From a checkpoint of a small mixture-of-experts model trained on Wikipedia: 25.2M parameters.
Below are experts of layer 2 (counted from 0) of a mixture-of-experts language model. Rows are named router (the router's row for the expert), gate (a neuron's input weights, with its number), up (a neuron's input weights, with its number) and show model dimensions 120-159. Each number is 128 + 32 x the weight over its row's rms, rounded and kept within 0 to 255. Numbers have three digits each.
Before each expert's rows: "mostly gets" lists some tokens that are sent to it at least half of the time; "gets" lists some tokens that make up at least twice as much of what it gets as of all text. This comes from a sample of Wikipedia text that the model never trained on. Tokens count by the router's weight.

# expert 19
mostly gets: "when ", "while ", "before ", "As ", "by ", "because "
gets: "as ", "by ", "with ", "ing ", "when ", "where "
router:078166108162195100064127118117144179107112121085150173128133120111074137159129117158197145129166133098113112177130143095
gate0:125122096095164120184112124102091166135181105177145200151119115133157142123136082155104169119103157152131147190156130144
up0:106096132127077181120146061131131108107126151097154118109130183140122083151120158175088077168178055103168086136116117099
gate1:091129174105101095133170121170101169159090150093118160146066156160158161107093086160173106119122187125144128121165104117
up1:121142154095133132109111192136099126161085156122091128087107102141103180127143132158098086188073184149188159099164137118
gate2:093090137099138095098097117135126140120113149121092100083073118145035150181120136152059134074111203165093135077126146065
up2:056081084136127104081126109171161107147104161173128109106118128183027103169127116155151178073148140103129155118140128093
gate3:061061163115076133168094117118113146067106171101129145208125181174134108170139153124081163118159078193104122102140179127
up3:093121140153089108082097124113142088111145105102165121099115132129130156200105125089074083145157066120145175141142124192
gate4:161126186156129119148148116182124087124153158075111105080142121119145130128143140124145129161109148130114074049042134093
up4:087102034114092148086103183123097126126110122128218099114147118097134136086133075110086094118133103123111184135161104117
gate5:120105137180144146070135114162100117120132175137078070088128114172108143135159132169147154146115112104153150103170087094
up5:135114112096170111157086118127132150144134108147138184160120139116164112103125106116111128143137134156128135117094161159
gate6:142143097163136086168150135065127110166126043093155124078074150103131126132155116198137124128110193148150104081098110175
up6:114166126111153148086091157184108087135071175058075072142202083149089133065126152113101162145103097111133098128150124096
gate7:108101156170104144149169093145109153100129195108129152163121131088106160129102041144108124134064174081097134123135150079
up7:131134129143110205164118092159125140114142120113133088089149156117105076124027125100124107172071231106127160126106110079
gate8:143163202129161207118107157077089159112099061141103162128117114134161128110172170100078162141161132124121152131046156125
up8:146107138110119172101172142080137073164134148159078134145137141185054126088130095154113127152139119087149198134088122156
gate9:148097122074128133097088119118110090087130118146130115070120145135148114079114135123203096167159113121145076190103164127
up9:158181124104103162090129119154107168181166132093089189127225131124146166137182119120094141096151134146136157108116086149
gate10:119109127155148089121197063135157091107122119174119162129153118084153114171115156132121154168159114116144117122101164086
up10:075153115142094127141129148106154137068071136125176124096156121084133127104140098107110112188117143096085136138093136192
gate11:098128106179121020113144142164065091099162157137102162067148152152068106088137133102163112157055151176134137135114124176
up11:128110151110124138113157149113110157178171109106137162133161110125171121100134118179083114104138126150130086135046118131
gate12:136151073107147135169165072081126117125106165165101121139096082109114040146144185153118141081114116098157109141125141078
up12:191160111130189099088095128099173124140068088119097143213151144121089182211111162162111138163129136111132170107117187104
gate13:087162133129129124128105185079079096180147139192073139115115155131076160096112166126112165165180118124129139111155159178
up13:139119137115114125133107149143114154072140098142150180166154114127117077136155095113118165154119128151121133121142100105
gate14:111152116137136174103177076154175103130091147131107178120094134204139128119139166120087124144140143121067107144149105120
up14:083158095081117149105157032124162108149129177087119155147118133196083140119156127100107109107151134126075138168169115087
gate15:104138167126130159189126154083151138077146124088080138122199095115162165078187118137161160117179150115145130164108190135
up15:131096099105202154134156112131136087110110100133119135124092152101060067203085098163106169062117076067096104135160149163
gate16:146129119142150128145066150164133109130076150074134109127163097155135125186092125129179111140107095116078147138189101172
up16:151137103150098120170113131149135166107163129101164128120072063158152138207130139162163101133104125100140150147137130122
gate17:030151126176164087106144149116136091081116143082143123123118153107110139190158160125150139153181072120102181209110135086
up17:124136135093112118110157157146084153070112150096127231142096104107095129160128099151127170154156081106141120101134163073
gate18:121101113098108137140116151071159147171154094128193124148112105155078130080136144099157112110094124114174145132128160139
up18:148105092142098169147159138119168178143134095088156130135110087142087129122137115111106113095162133088175065120096138190
gate19:098109136144075119127046166136067111108082118196140129128101188156107113126119103146099125108163097141126193108128096047
up19:124142145160122093064159174130107091165135090142126200106140156119199151155130120099152111085132132112114102102123085046
gate20:132137120184151067115127095085132141160093103131175190118126128101148125157199141133130136162135119108126167142114133161
up20:157124156133079171185189142135137113065125107117087079118078112120154171130086086126145118108103088142116128145104116088
gate21:177113131082141127112087097105152128104191102131093134121154083118194054129096149133208219106110116127163122141173097152
up21:101139120128104115129168143146148166167107140114105131108150131141080146163106098116076103127203126147148155161070077145
gate22:109135141073085136137115067082084100109176104086130116096121191138112093081104144084162060140139131147122169167137181099
up22:183177092083113164121094047144095188141106147078186099054126192120068159119110138137125127119139104125109124154077146105
gate23:162066137097124097109122091123082122166100133135172119124178112093148103152098129132123140140097148109119089143057087083
up23:111150192143136133122137107129115177110143094179144111105142185149087147134138106130123158113097179113121157146145106124
gate24:068133203166107131107165111147113062210083143122135149133196104100163147165078091103143142140124116133114119078146167069
up24:107162104125066204187120111123117114114145111083084163102143136106097066112101081162098174085176195085151146153110078117
gate25:090110093161167045071161100127149170110113063104151157139129070085067078155136060121175128154092101121080123135141106141
up25:162126172111104175157119127121122069163144162158091100112135184150177164131116200127051119095158123161205137140113149089
gate26:107135125170165066134119143126125107100131101161104180137099086132132127138150083137123145145021097127109154164138114121
up26:124131121164146151089137121132094094100147059159165140131116156155138118149123096085189157084101123175129117166156114164
gate27:095138163114084132133179141202132163052137100119106127183100108107073157121115104119148109064125213152101141117197077150
up27:149122138102097141115172123110113079110163111158128137181160132139128107134149130155148120163162121153088060138148197141
gate28:078170181108107083175152121125082148182130169152126203156148104147167118101097129193126151086146137147075091132180143175
up28:123152100166151111098108087131166131135140098154110095068135115124148157119110140109160125097091144124130111121192173042
gate29:097170104169081104143182128138174141110113168121132189105143114209133142203138137123109043161108094082163138163125113142
up29:057147121136066081105138134138159083090114091135120164147132121200176122117114158172127134117124052123138147110133106081
gate30:099118124095136125101140135118050129117083200131172144154159221130091117152132142138112138127123092161061117076185127096
up30:187174118158129135132093113148166151162131085137113073056097077172143173119158107110136111118133157089098062140115151175
gate31:165118152114078147089165143160174099150139117090151086138131082095090144209137128161142104137229129163081133155153105130
up31:105135131104143082096162183156154163090135174174147130126151103058173131121166176080171121136084078089173159118055110043
gate32:122123085091149116162148138168126118152139168091199183096108144154066192134086117189093138166129161076105133140135133162
up32:102141090125118141123166052175107101114134146058113092146118150169089147127107085138120125135121159180118117090199172155
gate33:082194088079104078098123173126112087168143117135167078142134152101119168088157086126115118086109080125150119100078133058
up33:181181094169098126096163174097118147162121099132108108098055142123190129112145161198152061111126111096132083093125105138
gate34:104067135140160092063123143170137103161087139157087063093145146149142135127114132105087153037172099130190128136126174129
up34:085163190150164095107141137116119097170163081118163134149115155171155125084102148111174191151138157184117117096103179084
gate35:149086073188155200133107159167202114092101063110149142190118170094048144106132094144153152107175132113117153146114155150
up35:133107181094164105105120112115099055084119129124101192145149129138117079140120128111110133151151096195128162127115117155
gate36:032122113093126135163158147080112130063126097143157082159079132176057137163156088118180164090086117113067172119111123179
up36:147146164135072136094139125122134171120162134159140110105163088167145143128116113114158100102086124164084244166082097128
gate37:117170065104087132065166133156176095109121151165115128187087157101076096157113095099113133097107074068125133117085092160
up37:148192127112051142125127183112162114191050158126110060124093160150085115162149146114127155130120144126129138148154103147
gate38:159134170132164107130144072156080196122126079131096123104127136115106169123096096128173157072103134177175139167120144160
up38:154098078122072123169113138058126138098121104147152146097144082205140104157146101134109087214188133086103143074165100141
gate39:106116151138119123086116156146108129094139115126113139093077162149046124140136121100097113120144101135068158174042099126
up39:100176148162107184131127143147095170153153146080153136102147123092208074115140088114163057082078104122074207134159172095
gate40:108128117164129058073158126126136071161134198128139105123142118132138127147151095147145134125124092115148107121139181174
up40:101130136163157163136141169168096108169114072166114093119145173102194130099089173085096161104135107100123153152168108109
gate41:079122153171145100142146147087048140052119183133152090104152126149088131120150169111159151162146139093052139136137084080
up41:088169173109113068140162117093173060085104095192118136132146091142121137153133109121172128104140176166079107166140120126
gate42:084071154130171124133166112128153137080106133115102145132139094179121164135094188107072124115114048127101172139122111062
up42:138135124131153096135067103159136120142161118133157153133157184102160120114194132074172186114144162083132124126105144145
gate43:137098112128135064121159129180125070084134101143139139133131108068129111138116120102194134127150190141148152139152117104
up43:195124131149131193063080124099122196138128141135128093119115136127134087102114148113109129115099106143126071124098106121
gate44:043118145115085159173116080161105166093180125105138073140071139102142142091101156133117131083082155102157159138123158214
up44:069142117133091134153099087115107166123211178120176104143056165124106156092097183136118079128121077109134134212097191202
gate45:161177162150129096177174170150158073085095122187119140121088096102149136091159137141166143134145146163182146167158128113
up45:128176182077128094134105172141138108082088144125146113107136086099099119138132150099139165134113112115112062130117169126
gate46:083137117146078118124132147145126139175082102094145165113104116175112146113166118107062043114109164135143063121107116122
up46:097170106120132096148177160071150121150073129127194157121131142169105105118146160119089096120144141071131119121153132120
gate47:100116145142139109132135110113168146089170103125121144178155077124097079171141130110096175153173077130168167121113132141
up47:126143119126153157142127128124143131127127115138128086097076131095147184092112096150144104099065150144124106159103118132
gate48:090171175166139094165162136100177166129087124172163072048087114111137123119155111087164122136159145111121139107186154171
up48:152115145112143160159150073130170157146109107177155060096100082172158160124163091121092131097118143137163186162146181188
gate49:121074161135080149137153104139102186088099080146114074148080120133156150156195163133183167123119132114124106114173098102
up49:123122123135118095144128169159141169142126048152130097119166129088125081213110156130158216109194117107165101148185140137
gate50:131124027114139118176124110143133116139128119122190146085165201135069114155120101124143060082073137111118137110174131133
up50:139070081136059078100129182141100147130094183049142114059064128071091125120148096123153115091103165127129051171158093124
gate51:139184152107164112107160059139141185115139133069148098113094063168154110119098148106144110142179149120122129076095133082
up51:146081113170176042119149131150116164151099136131146145107145095128157124197174179042151127121124142067121136146131122169
gate52:146166108078191078168129076133108103147128111112109110073154102057157102188091203145175102126105166134151092122138070125
up52:083047144133066164140099133142126140147094146192178107125060131191158144094132178156100123150128144192081139126136146127
gate53:121109124103127144083159115182127093146081082188123155124098060157167130090150167119135144107129098168125125153154165126
up53:154172153104112151121139041126157101170177130168138150149102098085139143166129154129189124175159138094124184180133129113
gate54:148105115107131141161096105101167122120093139129079105085143117135110118136067058137171123143148146114143174126174149147
up54:097142082106113153148171144130065136173142123151118194152141137071120158112143160146111168084067145137115045131155137109
gate55:111110129147181168171137148143106137144128163171187099110125109161128187131120090132183143110127125123115201169126195110
up55:112104123171146164181116127152099139145151142162186091104134126151160166126127108137153119124125126119139210167115185109
gate56:149163071139111106130120098127113188156094171127154208173199130138101107159182139089145172109197097158107171165091090106
up56:096068201108111137145160154096165104122178084152094103109047130119119138112092081180128070143108138136125105098140131144
gate57:072107070128101100092127168101145183076110083065084166104185135192158137091192139063160154174197139188044128116113125148
up57:167118174105127137091157119113124062161171117124194121109107126113179109133094130180124088139090114107194196134117146102
gate58:152144121177118081134064126153111103125104180106164160136160149076071146063077093103162107158074155137097107120131088130
up58:156066161117126144153151200108091100116147127167090104108124123100134129116162105154070142090098117087172133163084146082
gate59:146158118146172087176105107130091133154127143150158179139158117121149118136150187102129102120156151113096168091132155161
up59:138183104110114106163090109124160160147122129164158177121139111124115076100151123080192108132148098142097183094164145172
gate60:100081087168116086163133174112192162094160086107150176107129108114075159178137112156159090118122150099162146167138045180
up60:090171174166157142119090032078137072157088178140092149159110111168175073078161167091053159080159079161103113126132093147
gate61:195124142139099127165157090134161160100148126113185116134154138150157146165112095095119131132122109122149108167132159137
up61:169099107114113140145115173124163076126135138173134110108137136138130075221088165140209130084127115092154153103127137106
gate62:109132175148135103116149107107143129125103127208064170100133079184119131142133101134130147091105060142072133150121108074
up62:140104111091120151116101111127159175164182154028151087146113157108101110131138122165119059139160203110160175089119128183
gate63:119124184143099163083112099107097137123144079146118064162087130145095127194101145113151152138099091098082087127110091139
up63:087105105161143147102088156095169125076118183122217157118119106135145097133194161086193063121158165103158146179145129129
gate64:143134169124202133098113116120162146125135149136100175157127171086114156169112147174101088105111114141173063182091089104
up64:131161090143066107107146147148080163182108141136159092116180107142141084097109141191130162139100145061132151118114107119
gate65:086087128059139096166143104106153127113103166214131139166170104097155086085082098123113156109137187142135139140129161109
up65:158100115074110075100136106147191063106137157132153143167135079050132149136155106115139154092128186110134122148117171082
gate66:156153145185084150103141166158116138122138095108126109140123117152087147168139135159158140150133117084134017121125171139
up66:105149092104198125164168143160133108145118163112144181112142157117153158143135131075133138153154216158154185118182074124
gate67:148127171091101091156145071122118107149080148088164058133103138105136062093158191154106100120104071103147125115160169110
up67:144137157222119100092149126059104185084198118132099156160168066182123140183151134162091111176147102127140150171158182121
gate68:133136168153099210114158171090123115128149187154081142095132157143104083090131181118124149085166112138112119151121143177
up68:170104080183171131116110179084091154107176143148147129105084148161141141081099127124143111092051150123190116137162167134
gate69:134117209078096119116120143134093087171120117125167122140108204089074112156119173130132127202154133091143078153184100101
up69:122119177121131119129124125082089137139106116141106149126071130105133175175127151093125126208086124159144141118140103161
gate70:115165192139055138130089104116133098197086109140179136120105170221126163141085125181120076098163102103114131134137125110
up70:165169152145100153120138116091087120151103086161139146149139111143126147197129147162136146145176092144113107089170119114
gate71:122104148150123127067050105143121164127098149125105139120164082129087137124163053120097176170129136130108152115136108179
up71:126124103138150065114079102085166135148112114092117165173132077153111098148136041125139158153156151145108113176163143170
gate72:101121141185121216094074113132085081131142171099114079104156119144169159178143186076124078125125103108093150155130087123
up72:139094129127156170123037136098125165130140117156106138122149132158090138068145164133118144154112101093092140160095145123
gate73:158141108109168076120123157179161100096129087166081166142201111137137145114157099123157171093086044053179139078112134066
up73:121124114108097125098089099188141149148119128067093146145039137123148100136122100138152094151095125181097094121162146103
gate74:154133171102090185144125189102107108129134155150161095205142218128141130215092100089135148099137113129120094119127120102
up74:071081077166119143120156149171114080082134110222083060097098099172074099156144115104168105131148119105083142091086116148
gate75:072125141092150124119083118111137149111195127117148125136174188094089117141157080096166205045159129094101153120125172112
up75:157143148131112143042142116100188142142134154098114123128123180128136130162150172069255162108110126131137075174161144081
gate76:096131100134106072105108185100168209133116107117066117166067085103175167113116138162132091173172110151094150119149146091
up76:163154140143121184161131092112148065152126162125173150130150155182087097136150057135180153104104119122132115098167108135
gate77:171149122087198101133141152104144080064105132166140168106104101127068164094105117158155094130135168157146080121129098095
up77:124089132198118064126122126185162153175093127103085087139132090139123129125165119127138081102153110119172186129117132155
gate78:163109148107109070125179109161126138091105142111155143103111072153106148176128134190095136083142095148105121069109157113
up78:137101118083113098173107111079121177035099143112129103157087072155115154140143114176117137099126146092033103100099128088
gate79:095108190136108139131122065132149123089131158116125158122120118117123191020121106167149124124165163190094193169166141131
up79:120048204146145087113161095117128065087186170086133132176138136099092134105164147109123075116164155130097067110197206084
gate80:140160183106162101101136113136150079052131143163121119094106098102129122145086125104149112113119179144125131178117110142
up80:121112083090188118174149113112159144115120130110102098169117074135155150155144089104186205167054138101098130150162095084
gate81:120114094086112100129108147124091108115109189123130118158095224179110100177127120148136163098091155084079110142155114143
up81:102109097120158144139106146122080160161129099115085095117123174149108080151147158120103140104092115204087169152102066159
gate82:096093122109101132134134146164182197113092116062147136123189111132094126125159106145143151116126125134192089083111084095
up82:133060072145087146182139116179079131123118126123157124135135101112099126155109145164136095209094143129099043140083115076
gate83:097114157109125102162120071177128136126151164157128158140125129120077131127079118114113184050097128143030158072144096141
up83:105164117148177160138164168163133096127143087137126089135080121126149132118116085151140104087108183135184141168157147171
gate84:150118144135151137106144065064138178154170139114140186168143204166114126093168065083108138124115092110134165084131042130
up84:168106139084175114132150132088146159138137193077149183190126122150122172133174101084082098140074131131143149104134054098
gate85:192127177112117162079156103109089156142109079168164137116118074146063158088139085137155123158132157132073137124099157140
up85:083146086157132159139130159097146178139135160126120126146115172145193121143122152155107112106110130116136109107078163112
gate86:117129118175163135179139145167092179138096136102123150167087107150064099103123148031158170094198132119187141121134107098
up86:125132137205186126133125147164079181119126115130120150135100082156109141117114099110110141126177165156155141149211084136
gate87:125119115094124120144137133096155174141149097131138147152113158092152154125135098089086110158135102170100115138101116142
up87:112122181096115074067104196142085116150079077123149110131139096191114101119099098122133099107134195145127091122115124131
gate88:101107115102130123118103118136099141096123175144142104140173148199126144150107103105138090140141142175147107167165119196
up88:091162117144064127176117130158036159084154131110112122099134142098123129151092137171146138106154122107168068155128090141
gate89:099120130158153153114096126139095150183152095079136203095160108128076139116114176137150091107131153096104118140121172119
up89:162122107096165116130127112125159101112135180175132033148117205130172146115161084089113150165122123171145105116138076114
gate90:156102174137108127177076151129141130178131166102176122145125132132095127121124098140103140123099127109113101143120074099
up90:146162116118092106052120126140090137102138110138142145134085145138202135130173146132201099157167138130144097118133124154
gate91:122082165171079055097185131149152124126126132113096146093092101148135108100169150133133110098129110103130134106079077089
up91:147180060181152141152084147117100160121106149172109106153126163127095154120095151124123139168153178172141152128142160162
gate92:110183095124139079202189077127141082120150163081092165061157101121132116081154131083123149155119145116158096080134124184
up92:184080107095182114167159100129154116121183153088139179127107108086125117092154101076143196155106112154126089125114094175
gate93:127126143144139097064137114099198195167142157140165083078115107161138159126150141112125092104114197117150152127123177174
up93:102127148085129100138060092184147161138130126119108090140165162109110112128106039136154136144127088071110116171108190139
gate94:122111103187131126075136096133137113107129146117158139151072102122108109150103100098160182149171107121161146066136095143
up94:121123114131152142141114134153075115121080120100164106148155149091168116210085096133085082109079101074080155138147125096
gate95:129185151141133183174106113088117158160150133116153143123176201115127124132170172089128122114107148134170220112163153053
up95:132196128128129102124151150112154193133183140104134106152131134133119116099127120123149105112147145151153200125125140083
gate96:113196105055114085115075094121138130167167095132147133198158104129140111141064130229211133171106167133172122077196087109
up96:129117156165131161138197113091184087100086121129141125080086126117093160143107075087126088113130134089114126112128139125
gate97:084088124131122150103140160143161123100112175137054143113111142109126140137156154093109140167112109190142105131119139097
up97:160053122127122088133139127154173112122111211083178171119094161079129126093114117138140171107094106174121141136048155111
gate98:091110117180140143124137120114107148105154088133182176114142154177109107100187165041169126185121129125223100104145134164
up98:157168150120135107115081143081115149110093075173112162122185188146044161093162097142160154113156111100204057138183119153
gate99:122082102090135177098077152073075163087079146172087113161160104124139167118133050110175215163159103109096144199112178157
up99:151090101119121154137105143109094167064082131135105161146118108088088146148113095128190176133141108124108121155145151177
gate100:099120152134146073172148121151138159151098114118177165149135074080082113138054145122132108106146103153184137164145111109
up100:152111126114123190106109189096149113136136103147077089110167157131175165145161156142122126135135138149073132143099117131
gate101:141141083114160098114165143114141158125130118102115175187127107117106142114110081145161126122079106115072058163096131130
up101:109144136140092177135045122156122109135109153151135060059123165184132148147155115104097143157173148118178205106158143141
gate102:084154167118141105176165115123155111118131160088089140085134046108112130199129127103145113164131138124128107104121177143
up102:126103105137164135111107211122092131081087123161135146166095157162117110118101116104113088106128185129137127137162163122
gate103:143076139146181121076136128160114169116099136141136126156123072172102125147157091106099061112118114131084155205109124084
up103:119106045080170176134137151126207066089088111160108072192084145112190172125099126158172129175075123100125122125132132155
gate104:115138118111066168063153193159207196145057088155122129106159108132116057093105103096165119058165104131120172160093130134
up104:096159095126107144161041086123114099109108170119143074142153146130145154118226101142084120144111167127135123131109131123
gate105:100123096129109111139156109137093124139175183078143147159047124100085153150117109115098112088130200148081100149128177093
up105:144130163084071141164081145164121133196123114146158098155125176084075166132136134160111161125156159158104176126155118122
gate106:158096132122147142131100109162127103108134151113114147164127139153097056156147153065155138123164154111147148133114139118
up106:104086181140117172134098127159140192091155147105101150120158103112075144143133125144212148145127159139211160118139111163
gate107:116156159101105095127143120086139160156183147085131182193111088130149124115137110113092120126142135144138148166223103121
up107:125151168186120118098138114131118154142220159116111169132077116200138162134125116125107129201195146098162154126130089097
gate108:157094156146078180161112079111131182101148078130127082163128207102189133180163131113128082099131163165045166133156155100
up108:124146138133091131159081136176142192155159111114097074111128161116205153163204154084126115089109158073122190117157107111
gate109:103092160122125099125166151205079159116095108181197183122123155094050140103141122144154126142138087181155074135152114090
up109:154111174154120148154132070120183140182150149120121153163155119132165134142165142106155156121154119132137125105125113135
gate110:190109138144210153124156129102150119152115126112111118174135127170130125150104170130186154194123184103133081128120081126
up110:167127126145186110132086075129111134142147038123139092102157057158147162172112120124122094123113143123170140168146131152
gate111:083150158145184134127162096153092092138081091106163093146111100173105106100166185113128160105166083042146178141190124144
up111:169109135169136137123085091123114169151142120180097163110138099120124118121141120153101106115110150151164181140071158180